From a checkpoint of a small mixture-of-experts model trained on Wikipedia.
Experts: 64 experts in each of 18 layers, 64 GeGLU neurons an expert, 2 picks a token, a softmax router, a shared expert of 64 neurons.
Training: a variant of Muon for the experts, 297M tokens, 9073 steps.
Below are experts of layer 11 (counted from 0) of a mixture-of-experts language model. Rows are named router (the router's row for the expert), down (a neuron's output weights, with its number) and show model dimensions 0-127. Each number is 200 + 20 x the weight over its row's rms, rounded and kept within 0 to 999.
After each expert's rows: "comes before" lists some tokens at least twice as common just after its tokens as in all text. This comes from a sample of Wikipedia text that the model never trained on. Tokens count by the router's weight.

# expert 46
router,188,180,174,174,209,194,182,200,193,166,205,187,176,186,218,214,217,202,188,197,204,215,188,188,212,194,211,180,143,185,179,228,187,190,234,189,191,208,219,217,220,200,196,209,235,209,207,139,174,162,217,206,200,208,212,203,230,200,229,146,186,209,187,254,171,185,173,205,215,202,188,201,218,215,175,208,197,214,215,192,211,200,232,216,187,222,211,148,187,194,174,192,210,223,169,217,210,182,189,198,198,200,176,209,208,222,193,212,211,196,205,215,238,183,178,195,198,228,220,175,208,190,213,220,233,183,172,183
down0,162,235,198,192,237,182,238,201,188,164,213,213,220,234,194,181,185,194,197,184,193,161,188,200,178,217,217,229,248,225,196,211,192,203,199,213,183,200,169,170,214,202,258,173,190,207,181,196,175,204,222,191,203,183,221,229,196,191,219,176,208,190,206,186,215,223,158,227,204,226,168,234,154,198,163,231,205,200,191,202,214,196,190,182,212,172,178,197,204,207,214,197,220,178,202,216,186,186,197,219,168,192,205,221,207,191,195,206,216,202,203,201,171,202,249,214,183,200,213,192,189,220,178,212,183,192,185,220
down1,210,229,193,210,183,252,190,194,191,198,209,213,172,194,177,219,204,207,194,210,193,218,210,153,174,246,242,232,202,205,232,172,215,198,206,189,212,200,213,190,221,193,214,214,222,143,193,212,211,188,191,242,198,219,213,212,181,199,212,152,219,198,230,179,174,209,206,225,203,233,204,209,197,234,216,186,180,179,241,214,193,198,208,196,234,236,228,203,225,182,216,221,204,212,182,189,213,196,193,196,194,202,195,225,211,211,199,179,160,164,186,208,201,170,215,243,217,214,184,195,195,192,191,176,206,200,202,205
down2,188,181,189,212,204,249,186,204,215,137,192,229,160,215,211,186,193,176,193,192,210,226,160,196,223,180,215,209,203,188,204,202,186,162,211,227,206,203,193,215,177,158,231,178,199,236,213,203,217,185,186,203,180,199,191,201,224,155,180,225,189,201,192,175,230,187,189,210,197,185,197,205,171,198,186,215,196,209,182,205,182,160,202,211,220,193,232,197,184,194,194,212,206,192,195,217,163,206,195,199,199,210,165,228,170,207,180,173,222,186,190,194,248,203,194,203,185,209,213,226,202,154,195,231,233,209,178,208
comes before: " the", " to", " a", " his", " by", " as"

# expert 6
router,190,188,229,191,195,191,201,184,150,221,177,147,182,205,203,222,193,204,225,187,198,207,194,209,191,178,239,170,191,197,183,247,215,196,211,204,173,222,220,210,229,207,192,172,171,202,175,171,172,173,198,201,211,178,211,231,235,172,195,197,210,203,202,207,218,233,170,173,188,185,202,214,221,211,205,202,207,209,206,173,213,179,204,239,194,236,198,172,182,181,164,176,206,195,187,191,186,187,187,205,225,189,153,167,190,166,207,210,200,219,150,229,195,212,216,218,201,232,206,205,193,201,203,202,217,196,207,182
down0,159,207,212,174,211,194,196,240,203,194,238,196,200,171,242,193,228,215,206,185,192,168,178,209,197,222,223,211,192,170,195,182,174,195,207,194,186,204,221,175,206,220,160,212,173,205,223,195,182,204,227,192,209,208,215,156,223,205,186,214,180,223,207,177,162,198,203,187,169,212,171,240,215,220,213,223,202,195,197,169,246,212,241,211,197,184,191,210,199,190,212,198,204,201,194,186,201,185,210,208,192,189,220,223,214,196,218,234,205,205,211,223,171,205,180,167,207,154,207,211,208,192,192,233,156,175,183,173
down1,172,211,186,197,156,189,216,202,179,224,199,190,194,214,191,217,176,166,215,179,187,216,208,185,186,187,212,220,211,221,213,198,209,184,212,180,246,193,214,211,211,189,212,175,195,196,228,160,171,204,196,191,168,210,221,187,171,226,182,197,246,180,221,197,194,213,182,184,198,189,210,189,235,195,192,235,173,216,220,182,200,234,183,271,159,195,184,210,217,253,185,214,199,230,219,183,212,221,176,209,182,217,206,214,205,215,203,200,217,190,196,213,202,191,202,242,232,218,181,196,199,211,197,192,187,178,176,198
down2,193,205,158,211,197,189,221,209,213,241,191,235,178,188,189,207,202,211,208,205,209,225,176,170,192,196,181,226,199,231,243,180,198,216,204,183,180,186,177,190,222,203,151,191,215,191,175,196,257,207,186,212,187,226,228,265,189,221,207,233,211,208,212,227,205,174,219,200,206,197,191,180,171,180,164,242,184,207,206,204,159,214,181,194,185,204,186,195,210,176,213,216,231,183,194,197,189,185,190,210,211,196,207,205,195,194,201,217,187,149,222,229,210,209,206,200,222,187,202,200,185,206,228,185,204,220,177,217
comes before: " in", " by", " to", " on", " at", " with"

# expert 27
router,165,198,196,176,205,217,200,231,203,198,204,190,206,198,187,216,202,169,233,216,203,187,178,199,218,194,216,176,232,209,197,190,168,202,197,184,178,232,239,204,199,166,189,176,170,193,176,221,204,215,219,192,205,181,194,223,199,222,156,214,187,234,223,174,179,206,228,215,235,190,218,180,181,168,205,210,208,187,188,206,216,189,203,230,211,210,216,210,220,204,197,214,177,200,180,216,205,211,163,218,228,195,196,218,192,206,236,230,195,183,212,142,221,237,190,203,220,185,206,188,169,206,201,204,134,201,208,227
down0,185,211,206,228,198,215,224,209,219,228,216,217,189,181,208,206,173,222,185,193,195,203,188,216,223,222,228,199,200,175,179,210,189,233,228,214,206,182,239,157,186,214,204,197,218,245,210,195,216,218,192,204,204,201,188,179,186,199,196,197,172,190,220,182,205,228,199,192,204,230,175,229,193,237,192,177,207,209,183,198,194,229,203,232,199,209,243,188,255,197,208,204,189,210,177,209,204,198,195,204,197,197,187,212,195,171,176,185,215,177,229,172,222,190,184,208,216,206,236,192,225,195,205,242,253,228,258,195
down1,241,216,189,230,186,197,184,206,186,217,214,207,204,179,228,219,209,176,192,206,173,223,235,190,176,217,191,220,180,206,162,208,201,194,231,189,196,187,238,219,202,191,210,217,198,224,188,207,209,195,214,207,162,202,197,223,179,201,209,171,173,202,222,235,197,213,205,213,178,183,199,192,238,206,186,222,225,229,229,210,238,198,220,198,231,181,226,139,175,202,190,184,180,203,208,215,233,196,192,196,211,192,180,160,217,213,194,166,180,211,185,196,185,200,193,226,171,204,213,222,236,212,183,209,236,234,176,210
down2,206,240,176,196,177,164,230,183,177,212,216,198,221,206,180,199,221,206,197,203,175,186,209,197,215,187,187,179,192,229,236,176,212,201,183,189,207,201,210,203,173,179,216,206,229,176,194,205,187,227,183,207,203,223,196,180,211,203,214,221,227,232,211,183,172,197,189,175,195,169,220,207,187,153,196,157,200,226,231,205,205,228,180,220,182,204,196,223,215,200,212,193,230,216,229,162,201,204,203,193,182,180,169,181,209,229,185,178,233,171,218,198,237,214,173,213,186,204,207,210,251,191,227,239,195,220,221,186
comes before: " |", ".", "0", ";", "–", "5"

# expert 48
router,189,209,181,251,194,201,202,187,185,207,176,185,209,218,203,204,191,194,206,186,208,177,221,151,224,195,181,204,212,234,182,210,135,228,216,180,195,201,208,208,184,215,205,230,155,250,211,231,141,205,202,201,184,221,207,170,208,209,174,198,228,208,217,197,255,205,199,232,174,211,172,232,227,173,204,185,235,212,178,203,226,196,207,229,190,217,197,203,204,194,198,194,200,200,189,212,217,210,182,193,207,181,214,237,201,212,181,233,209,199,207,201,189,188,194,183,212,201,192,198,210,218,198,214,206,211,188,234
down0,267,186,209,220,208,166,185,192,266,231,206,144,176,233,179,188,200,213,203,197,218,218,219,223,202,148,215,190,189,240,213,204,202,200,227,204,168,231,173,214,198,190,220,206,212,188,196,203,199,180,175,179,215,198,196,206,200,203,206,191,226,193,221,210,194,218,204,219,180,166,186,208,209,194,171,197,181,209,194,192,206,162,210,222,219,162,192,202,204,171,175,196,211,212,214,201,217,203,198,177,168,223,223,170,221,180,214,190,211,186,201,183,221,217,190,210,194,211,197,198,214,166,206,206,215,214,228,216
down1,200,201,207,200,163,222,209,190,206,207,189,172,195,214,224,187,170,217,210,197,197,183,178,199,258,207,179,168,163,197,203,212,177,215,226,210,199,240,214,199,183,227,209,172,233,226,202,188,244,189,212,200,228,223,191,218,221,194,164,206,200,222,219,201,217,227,205,203,205,203,208,200,210,171,201,244,205,211,188,207,207,183,190,183,222,245,167,224,192,178,209,216,187,181,209,190,206,246,190,172,213,200,185,192,200,183,206,214,211,200,166,225,185,181,234,183,228,202,182,183,185,171,219,198,187,213,222,150
down2,217,161,187,203,209,223,179,242,178,244,181,209,208,214,155,190,220,216,195,214,205,212,208,233,202,211,205,210,196,206,231,201,193,251,195,231,177,210,199,170,212,192,178,205,221,173,188,195,180,216,190,174,145,204,184,230,194,182,206,198,219,205,204,212,188,205,200,211,176,202,194,179,205,213,199,208,194,181,226,214,190,192,195,214,185,229,215,193,210,193,186,225,205,178,207,191,192,201,187,155,240,209,220,205,192,217,197,225,208,185,193,185,234,245,178,217,188,238,232,210,197,177,176,206,207,229,145,191
comes before: " ", " \"", " No", "---|---|---|---|", " Preced", " Year"

# expert 7
router,192,258,214,189,215,203,190,179,195,169,194,180,238,209,194,206,174,181,179,194,197,186,214,178,234,200,198,176,227,161,231,207,208,202,173,191,157,205,192,194,189,204,207,214,214,212,210,173,187,204,211,209,186,178,196,202,191,226,194,219,205,195,181,199,183,195,196,229,209,217,207,201,183,176,210,196,191,276,177,222,215,184,190,176,162,203,254,216,237,217,192,207,236,223,206,211,189,205,200,176,207,211,196,244,191,197,219,157,189,194,201,219,168,196,178,198,199,205,171,209,214,205,202,197,201,220,226,230
down0,190,162,224,181,194,231,177,199,232,195,188,172,193,210,216,173,220,228,189,197,184,225,210,195,203,208,199,171,178,217,187,203,187,185,186,230,170,208,202,226,227,217,225,190,174,212,223,180,206,182,193,155,204,228,205,194,228,200,195,221,205,177,211,233,181,185,212,200,221,224,159,218,209,182,201,221,219,246,182,194,190,185,203,209,168,198,178,221,238,203,177,222,236,153,190,231,174,203,225,179,230,169,195,188,194,180,210,212,210,186,200,173,223,183,204,237,187,200,205,194,200,218,188,229,172,195,206,189
down1,170,191,199,189,199,213,173,207,174,207,211,192,194,176,213,206,207,186,221,221,237,192,225,215,198,189,186,185,171,195,203,231,209,194,187,203,191,186,226,220,199,217,196,154,226,201,220,219,211,251,186,205,187,181,194,180,221,226,248,180,201,218,223,200,174,180,222,163,209,166,170,212,234,209,200,220,191,214,206,174,211,236,185,206,221,195,229,203,205,198,209,221,190,207,199,205,197,203,200,230,218,158,207,197,214,188,193,189,202,218,244,211,235,196,191,202,230,217,181,225,223,206,252,183,173,186,157,182
down2,247,236,165,233,206,225,244,196,195,217,188,202,210,196,210,228,187,201,221,201,234,198,187,215,207,202,203,221,197,184,185,186,186,217,202,240,221,226,236,195,213,184,189,240,168,204,202,188,202,197,197,190,157,213,209,170,196,175,197,211,223,209,192,156,221,201,227,203,184,186,201,202,212,207,241,214,227,183,216,226,200,236,202,204,186,182,174,189,187,193,206,182,214,194,194,220,167,193,206,214,195,201,222,213,202,210,209,234,195,175,212,165,161,187,210,186,184,201,205,195,210,216,209,169,209,138,180,180
comes before: " •", "1", "2", " Born", "-", " Country"

# expert 47
router,205,218,197,198,179,196,213,187,202,210,199,208,237,204,204,233,209,195,201,192,194,216,228,183,183,228,181,221,212,271,196,175,186,216,229,214,202,199,234,211,159,187,186,167,229,187,188,201,215,204,211,220,173,162,191,239,231,258,172,200,201,224,220,199,186,202,205,207,214,207,213,204,209,208,162,209,228,200,202,221,213,183,213,249,230,190,169,217,204,160,182,195,177,198,202,202,188,190,200,211,227,190,221,172,191,186,182,179,183,182,226,161,204,201,217,210,193,202,204,216,184,206,214,198,201,212,168,183
down0,187,206,169,199,205,164,187,190,203,192,227,165,157,193,172,164,184,188,202,164,186,188,207,181,227,198,236,184,187,232,199,152,181,194,203,195,181,201,194,202,194,191,193,195,151,208,190,199,221,212,225,179,168,203,178,171,188,197,181,169,202,226,238,180,202,179,192,207,201,199,221,178,227,228,208,182,200,198,211,217,204,179,198,213,191,194,183,215,200,187,219,245,210,223,188,235,196,180,182,232,192,206,154,223,221,210,213,214,205,223,187,196,180,181,196,160,171,164,176,207,185,215,187,219,225,212,204,205
down1,157,215,201,196,227,182,187,200,158,209,227,246,176,223,199,176,197,137,225,202,185,206,220,190,171,209,157,220,189,162,209,199,210,194,184,213,197,200,192,190,220,192,231,214,203,216,206,237,205,197,209,163,177,169,168,217,179,223,215,191,210,204,231,189,205,213,186,219,192,216,180,220,198,182,199,196,197,193,180,191,198,177,167,188,177,183,186,242,205,223,182,165,203,226,203,182,225,182,163,168,200,183,202,199,183,189,191,192,194,186,190,195,207,172,220,209,195,226,182,162,187,182,211,208,193,220,225,191
down2,230,182,201,203,162,180,237,177,182,180,188,149,174,192,201,229,219,227,172,180,192,199,191,197,220,241,181,227,147,196,190,202,216,213,227,215,195,207,188,210,206,170,209,197,203,201,196,218,192,169,214,210,167,210,183,174,220,205,206,203,180,193,212,212,203,192,246,202,207,226,195,178,244,184,192,197,171,223,176,195,224,181,217,199,173,204,179,211,199,212,199,187,175,209,225,225,211,199,201,184,193,190,195,223,183,230,164,232,200,167,224,229,198,215,184,198,170,240,200,239,188,217,194,200,188,194,207,199
comes before: "0", "9", "%", "5", "8", "th"

# expert 19
router,205,223,198,175,190,212,203,170,173,173,168,178,236,186,185,212,178,235,205,183,218,194,174,234,178,204,224,165,227,189,211,190,199,167,193,196,177,182,204,201,174,205,198,208,239,184,227,213,234,184,225,201,196,163,192,190,166,153,215,215,184,228,180,192,193,211,215,208,208,179,210,207,175,172,198,174,192,225,221,196,209,198,200,173,163,204,187,179,219,172,212,178,182,185,207,235,138,197,197,221,206,204,251,205,195,204,175,174,179,207,197,186,209,215,185,206,191,188,184,196,198,213,208,201,218,211,176,204
down0,181,191,211,193,205,182,225,184,207,205,208,196,224,167,221,207,162,216,192,192,179,208,199,210,176,227,214,189,184,160,185,220,191,199,160,194,215,201,211,219,157,187,207,197,177,220,198,195,216,201,196,182,207,181,168,208,227,218,199,212,179,214,183,195,199,199,201,181,178,246,241,198,175,217,193,146,210,192,212,190,211,207,188,184,221,229,174,224,185,187,206,237,210,221,171,201,191,173,224,195,225,196,178,187,231,203,189,160,210,180,196,221,191,209,197,211,175,200,211,217,194,226,252,152,173,167,185,204
down1,202,211,195,223,192,208,188,235,205,195,210,187,226,186,201,182,206,235,208,191,203,204,182,220,235,199,196,158,214,199,237,210,185,213,244,218,181,200,202,215,190,201,231,171,206,227,183,189,205,211,186,220,195,245,197,178,174,218,218,215,250,213,174,230,253,219,192,210,168,202,184,173,190,237,197,199,223,187,173,195,212,240,231,206,181,192,187,207,192,223,195,192,197,207,197,221,209,207,202,180,223,188,213,225,171,197,211,204,213,189,182,193,196,208,217,188,201,174,211,169,230,214,252,156,228,190,194,202
down2,211,156,166,232,173,211,225,215,171,213,225,182,219,195,213,191,218,208,208,219,211,189,201,233,211,194,224,177,204,191,179,215,177,225,201,201,191,230,204,153,181,235,200,175,178,199,180,183,214,203,216,236,192,164,189,206,216,217,196,205,213,207,158,198,176,192,202,220,194,139,199,170,185,204,179,202,180,172,188,213,220,198,187,183,202,221,225,207,168,200,222,206,205,167,201,162,197,195,223,195,193,208,190,203,194,205,187,182,201,174,181,221,242,213,209,207,213,211,204,183,201,185,184,210,237,169,171,241
comes before: "-", "\n", "==", "The", "===", "|"

# expert 3
router,212,185,191,217,199,207,177,177,191,198,185,203,193,197,209,230,218,242,221,216,184,215,212,224,196,219,186,227,191,193,189,206,199,213,219,155,213,209,194,211,156,178,219,213,190,207,216,209,226,184,204,203,220,168,209,176,225,171,168,246,205,215,214,170,218,181,227,197,195,202,189,208,190,216,162,196,227,183,195,179,219,213,184,173,181,216,195,180,184,208,203,204,206,201,203,210,175,215,196,218,198,206,208,173,273,199,148,157,186,221,204,193,193,234,151,192,204,187,222,209,186,192,230,182,214,205,216,203
down0,216,255,204,235,182,162,225,213,212,160,165,232,221,190,195,190,216,222,246,179,225,175,174,219,211,191,206,201,231,168,210,207,205,198,184,218,208,181,198,217,178,181,210,219,221,192,233,194,209,208,208,215,183,224,256,190,201,208,213,221,205,204,178,166,200,221,207,215,211,208,204,210,194,205,189,195,211,227,160,186,219,194,212,167,233,206,211,212,197,184,193,220,191,191,194,210,172,191,238,209,219,199,243,183,204,187,190,198,189,187,179,248,173,175,210,179,207,164,195,218,197,191,185,198,209,205,212,203
down1,201,187,204,199,204,202,177,202,174,196,187,208,217,211,173,172,173,216,204,176,232,180,171,208,209,165,180,204,176,168,206,198,193,219,213,204,173,194,183,184,167,194,175,226,188,207,167,232,224,208,185,202,190,237,232,191,206,211,207,216,209,219,234,220,185,204,196,175,200,211,187,242,182,195,203,182,225,177,185,229,225,176,247,204,171,233,173,186,199,212,193,206,174,183,168,191,200,197,195,216,186,191,202,223,182,191,194,194,233,217,214,150,188,155,209,207,187,142,211,196,218,226,180,202,202,181,184,202
down2,181,180,208,218,176,207,212,232,194,183,228,236,186,198,197,202,215,196,195,222,207,160,186,190,168,198,217,188,219,199,208,191,214,211,210,189,178,146,204,197,218,165,226,185,170,205,189,223,185,136,234,207,196,194,194,191,230,211,198,208,192,214,180,210,219,217,239,201,168,229,189,196,177,212,198,204,215,185,205,188,208,198,234,217,190,195,183,212,204,203,229,189,219,174,217,211,194,202,217,174,205,195,206,198,192,210,221,224,184,196,190,215,164,186,199,177,188,129,172,203,182,188,150,200,183,233,186,192
comes before: "\n", "|", "==", "The", "In", "-"

# expert 36
router,221,173,223,216,199,191,211,199,206,217,185,199,196,182,233,224,203,158,200,218,201,199,210,235,196,220,188,199,168,212,178,240,226,165,195,234,227,187,203,195,200,180,218,173,186,203,157,204,223,167,231,183,238,196,215,183,235,216,228,213,198,214,188,183,186,199,154,199,197,181,198,218,219,228,193,235,197,216,180,199,158,193,197,200,174,212,197,223,184,175,223,188,156,204,219,185,200,154,201,183,233,177,231,193,192,184,180,196,186,204,213,198,182,216,190,194,202,197,170,236,181,221,190,197,203,210,186,211
down0,176,187,246,192,199,197,193,195,166,216,224,197,174,184,156,249,167,226,161,198,186,185,227,198,201,165,198,184,177,208,181,197,209,189,171,183,219,196,198,197,217,196,156,209,207,194,204,200,164,187,193,176,205,192,190,214,192,195,189,211,179,202,196,180,206,188,219,212,233,191,185,224,210,178,210,222,180,211,191,192,190,186,201,216,210,223,204,224,192,197,162,188,180,206,186,195,218,204,174,168,185,224,193,179,203,196,190,175,161,207,240,181,200,234,184,209,153,209,259,184,199,196,206,206,201,238,202,170
down1,182,197,192,206,226,162,175,175,215,176,193,192,200,192,189,201,189,225,168,195,181,199,231,185,187,163,218,204,185,189,200,174,229,206,191,203,202,229,139,177,201,158,194,192,196,206,200,175,240,225,207,194,167,152,226,183,203,200,225,176,188,181,199,162,195,209,199,227,167,188,176,202,182,200,208,210,170,186,187,195,172,221,154,189,187,207,203,234,209,191,208,218,228,221,210,208,187,182,168,178,176,206,222,181,196,221,190,237,204,196,199,200,170,212,223,191,201,191,181,200,172,216,179,201,171,193,179,205
down2,188,205,177,194,203,230,190,213,231,185,179,202,169,204,205,232,202,193,178,200,237,228,197,180,215,224,191,209,216,213,235,201,210,206,227,197,209,166,221,169,170,206,193,195,221,239,202,222,171,212,239,183,172,164,182,202,173,208,222,168,196,202,197,189,187,200,213,193,232,209,204,185,213,163,180,185,200,193,208,177,224,211,171,185,172,209,236,236,204,187,191,178,174,151,251,192,215,186,201,208,218,208,202,185,181,184,217,207,214,172,172,194,198,189,184,226,208,178,225,208,223,208,241,189,181,200,197,211
comes before: "s", " of", "d", ".", " to", " in"

# expert 43
router,220,197,222,164,195,200,186,184,167,226,200,233,192,194,211,247,196,188,220,210,192,209,203,175,209,219,169,183,222,229,199,234,241,163,194,228,179,181,202,199,193,240,207,198,184,230,176,172,205,215,226,193,195,206,222,216,191,183,174,233,214,227,199,185,167,212,195,202,194,211,182,224,219,243,181,191,155,170,205,205,146,195,166,197,184,217,196,181,193,179,188,216,195,221,199,177,224,203,187,201,203,203,199,208,221,217,176,202,192,208,184,192,195,199,217,177,168,184,175,228,210,194,210,210,233,226,206,222
down0,178,213,210,223,179,179,206,194,206,206,207,179,229,219,212,163,229,203,177,145,208,197,188,173,203,199,254,252,191,182,205,179,160,185,191,187,243,206,163,193,184,231,196,186,223,206,221,198,204,214,196,207,222,217,183,180,198,201,223,181,166,171,192,196,196,187,226,190,185,208,204,177,193,209,187,196,191,204,180,218,199,222,251,192,165,212,208,209,227,196,182,232,205,202,199,198,209,207,202,237,249,198,184,204,195,212,215,205,196,186,188,207,218,182,202,170,178,204,182,179,173,198,224,193,199,192,245,185
down1,174,209,204,160,189,185,235,221,164,176,221,188,213,198,200,219,183,182,162,203,223,217,198,174,187,185,196,165,213,189,184,185,194,208,243,174,190,198,216,241,210,191,204,206,190,195,169,199,187,205,201,181,198,186,216,230,215,207,195,193,233,226,200,229,219,191,203,243,173,211,208,177,190,232,213,173,184,211,214,200,225,206,193,224,222,202,158,172,189,182,205,145,213,211,200,223,207,200,184,195,215,212,191,163,180,191,195,224,191,238,204,185,202,161,173,172,175,220,217,204,186,195,196,176,200,228,198,238
down2,199,205,167,192,183,208,201,195,164,223,248,205,186,221,207,158,165,207,208,169,184,196,213,180,175,196,191,226,227,206,186,202,149,227,184,200,207,206,194,209,220,195,223,198,193,201,226,190,231,224,179,216,185,202,217,187,214,231,202,226,214,209,240,160,211,219,216,218,229,216,199,214,194,157,200,165,194,195,199,207,214,180,228,200,231,196,184,211,211,233,213,217,213,185,236,191,195,198,158,181,209,208,212,204,216,195,179,237,210,192,205,203,233,201,204,245,221,206,208,206,221,206,156,196,207,191,171,186
comes before: "ly", " of", " to", "ed", "-", " and"

# expert 26
router,206,210,232,202,214,186,215,228,202,219,199,194,226,226,176,182,199,210,192,191,204,217,187,176,171,174,199,208,180,189,185,214,180,212,218,185,228,192,154,190,160,214,174,193,193,203,167,210,256,195,189,180,194,176,190,205,237,234,158,211,191,209,211,219,197,199,247,234,240,204,189,192,226,229,196,205,198,198,209,219,196,207,251,196,191,194,208,222,208,157,195,204,199,210,181,215,170,188,201,238,174,187,183,221,218,220,186,201,201,192,200,209,196,219,208,204,206,199,221,198,235,169,195,198,164,236,180,185
down0,191,195,190,188,210,166,193,183,207,208,193,198,185,198,196,177,213,200,200,231,215,235,189,191,203,192,216,184,185,175,171,190,188,206,222,215,201,215,174,199,210,214,192,216,198,212,205,197,207,183,203,218,182,207,196,248,204,188,197,182,198,188,218,206,139,184,185,192,187,204,185,232,215,202,253,183,217,179,214,215,226,206,197,182,207,187,227,198,227,193,266,201,184,192,193,177,180,203,185,189,164,170,227,206,208,205,212,172,202,182,199,195,241,173,172,178,228,174,186,215,174,148,183,197,232,236,242,199
down1,216,198,221,216,197,205,213,202,197,184,216,170,208,217,225,196,180,224,173,219,194,212,210,176,196,210,192,203,244,255,178,166,190,167,164,170,213,171,177,200,169,156,186,214,159,186,207,213,216,188,216,153,186,182,214,213,177,226,202,212,201,186,183,203,175,173,228,228,218,185,212,174,191,193,201,239,207,163,222,205,183,211,196,202,185,173,206,213,217,202,196,223,201,198,180,233,178,175,214,202,192,212,200,209,196,188,190,180,198,237,166,193,204,236,226,194,181,174,206,193,203,236,189,203,177,199,196,185
down2,179,198,192,186,176,202,184,189,255,213,192,222,188,205,181,184,202,176,180,169,221,168,181,182,210,206,181,184,186,200,160,177,209,203,160,248,199,197,187,224,189,193,221,190,228,191,201,220,188,180,177,210,213,172,202,188,207,183,186,218,197,219,225,172,213,226,208,156,186,168,211,220,169,187,222,188,198,173,193,228,217,187,169,185,178,170,199,199,190,205,197,167,206,229,178,198,184,190,188,188,194,198,200,191,187,197,236,213,170,197,223,265,205,208,226,203,184,215,201,206,184,209,215,207,188,163,209,169
comes before: "5", "4", "6", "0", "8", "7"

# expert 14
router,211,218,194,200,219,201,205,181,180,210,145,193,199,210,187,246,198,188,247,186,195,186,191,191,215,219,206,235,230,216,192,236,186,219,212,191,175,210,188,196,204,221,198,169,205,216,180,189,237,199,174,205,194,189,198,188,211,208,170,247,219,184,206,159,183,215,240,196,257,207,187,206,209,216,192,235,208,225,198,196,147,178,200,185,193,210,203,195,221,219,211,208,211,186,152,193,191,173,206,231,209,181,204,226,194,193,205,211,220,199,204,171,197,208,217,175,174,219,211,222,179,201,183,183,173,220,186,210
down0,175,204,207,210,211,182,196,202,171,184,154,188,233,241,228,180,223,168,186,220,222,197,213,165,186,214,172,206,200,185,189,198,162,265,213,228,213,224,223,210,221,212,158,186,205,211,213,204,202,209,203,184,190,215,180,211,194,183,192,212,175,220,204,173,189,205,221,191,216,250,229,209,177,195,223,185,208,216,180,169,184,198,191,213,213,233,188,176,218,158,181,201,185,217,192,189,181,243,167,206,198,171,194,197,186,193,207,229,216,188,193,188,204,179,205,179,178,192,175,186,192,210,210,180,182,207,219,198
down1,221,236,194,234,186,200,169,191,161,174,173,194,222,258,201,207,185,197,189,175,190,213,204,190,138,172,195,203,203,208,193,170,167,145,226,198,226,165,204,197,190,223,193,169,193,209,208,196,181,185,198,210,199,228,207,193,186,161,213,214,170,233,180,234,214,212,201,204,196,241,177,191,210,212,174,219,215,202,185,187,184,200,212,198,227,182,192,186,203,199,186,232,216,206,211,205,205,186,204,189,207,175,211,217,195,192,202,200,215,210,225,187,184,198,217,221,182,147,238,209,208,198,203,210,177,215,196,212
down2,201,231,203,190,245,195,188,192,181,233,193,193,210,183,198,186,201,200,193,205,199,210,215,227,202,207,208,187,197,178,190,216,162,192,157,242,178,225,192,205,184,221,182,221,218,190,213,186,190,212,191,221,202,206,179,205,228,219,195,213,237,178,182,239,213,189,190,229,151,201,202,182,226,212,206,207,232,234,198,203,190,210,181,211,167,198,221,196,191,224,148,207,196,211,199,226,175,210,213,182,231,185,205,191,170,249,188,192,173,223,171,194,187,200,213,188,243,228,184,226,221,208,209,200,207,204,162,228
comes before: "9", "0", "8", "5", "7", "6"

# expert 25
router,195,179,189,211,184,193,217,210,204,175,203,194,241,227,203,190,214,216,173,181,210,155,203,199,181,202,210,172,164,171,165,250,215,204,219,188,184,197,204,201,218,205,197,178,196,224,219,189,145,183,217,201,187,222,178,187,211,180,176,193,177,163,191,241,194,215,189,252,204,204,179,208,176,169,170,196,237,210,196,200,203,183,223,189,195,211,225,206,183,197,190,196,201,198,212,220,175,210,196,205,163,198,166,182,229,216,207,216,204,213,190,165,195,173,207,193,222,174,201,193,224,191,203,189,184,157,216,165
down0,215,194,215,240,180,183,225,224,217,203,205,168,223,202,192,224,205,192,225,220,210,240,212,190,182,208,182,184,193,174,213,214,165,200,177,207,253,183,212,180,190,170,176,200,199,157,185,189,237,200,194,192,186,221,252,172,170,193,249,203,200,196,204,223,200,227,178,202,211,219,185,213,227,177,183,185,212,194,201,211,230,238,205,171,173,211,197,217,213,230,207,219,220,208,178,206,193,191,196,216,186,204,192,234,213,219,202,236,213,202,218,201,222,217,229,159,206,182,217,201,212,220,226,186,198,196,221,210
down1,226,197,200,180,194,174,200,175,185,152,223,221,225,229,169,195,219,174,270,217,196,206,194,214,217,212,194,208,249,196,203,210,202,215,226,201,193,246,182,183,175,177,170,228,189,198,203,197,160,218,214,203,157,196,214,181,184,214,242,185,170,199,218,222,204,209,221,197,189,187,218,198,206,200,202,187,201,191,196,235,182,200,185,219,178,161,198,198,189,191,194,207,176,180,215,171,211,223,195,201,224,184,219,199,223,179,204,196,205,232,199,189,203,219,216,208,173,189,187,216,214,212,183,190,216,195,155,230
down2,209,216,196,248,227,234,189,160,211,205,225,204,178,214,224,192,210,191,189,152,211,204,212,202,224,175,240,199,189,192,199,194,157,214,173,215,228,216,180,180,218,165,231,192,204,210,222,213,183,179,170,206,206,168,174,219,179,230,178,170,182,224,194,187,208,202,225,195,201,202,186,205,203,198,200,183,176,184,231,197,228,191,185,237,225,192,212,181,213,226,224,216,220,200,161,181,205,216,185,228,194,170,201,206,207,177,223,218,220,174,205,210,226,222,191,201,194,230,228,201,199,207,205,176,194,226,182,231
comes before: " a", " the", " an", " also", " was", " well"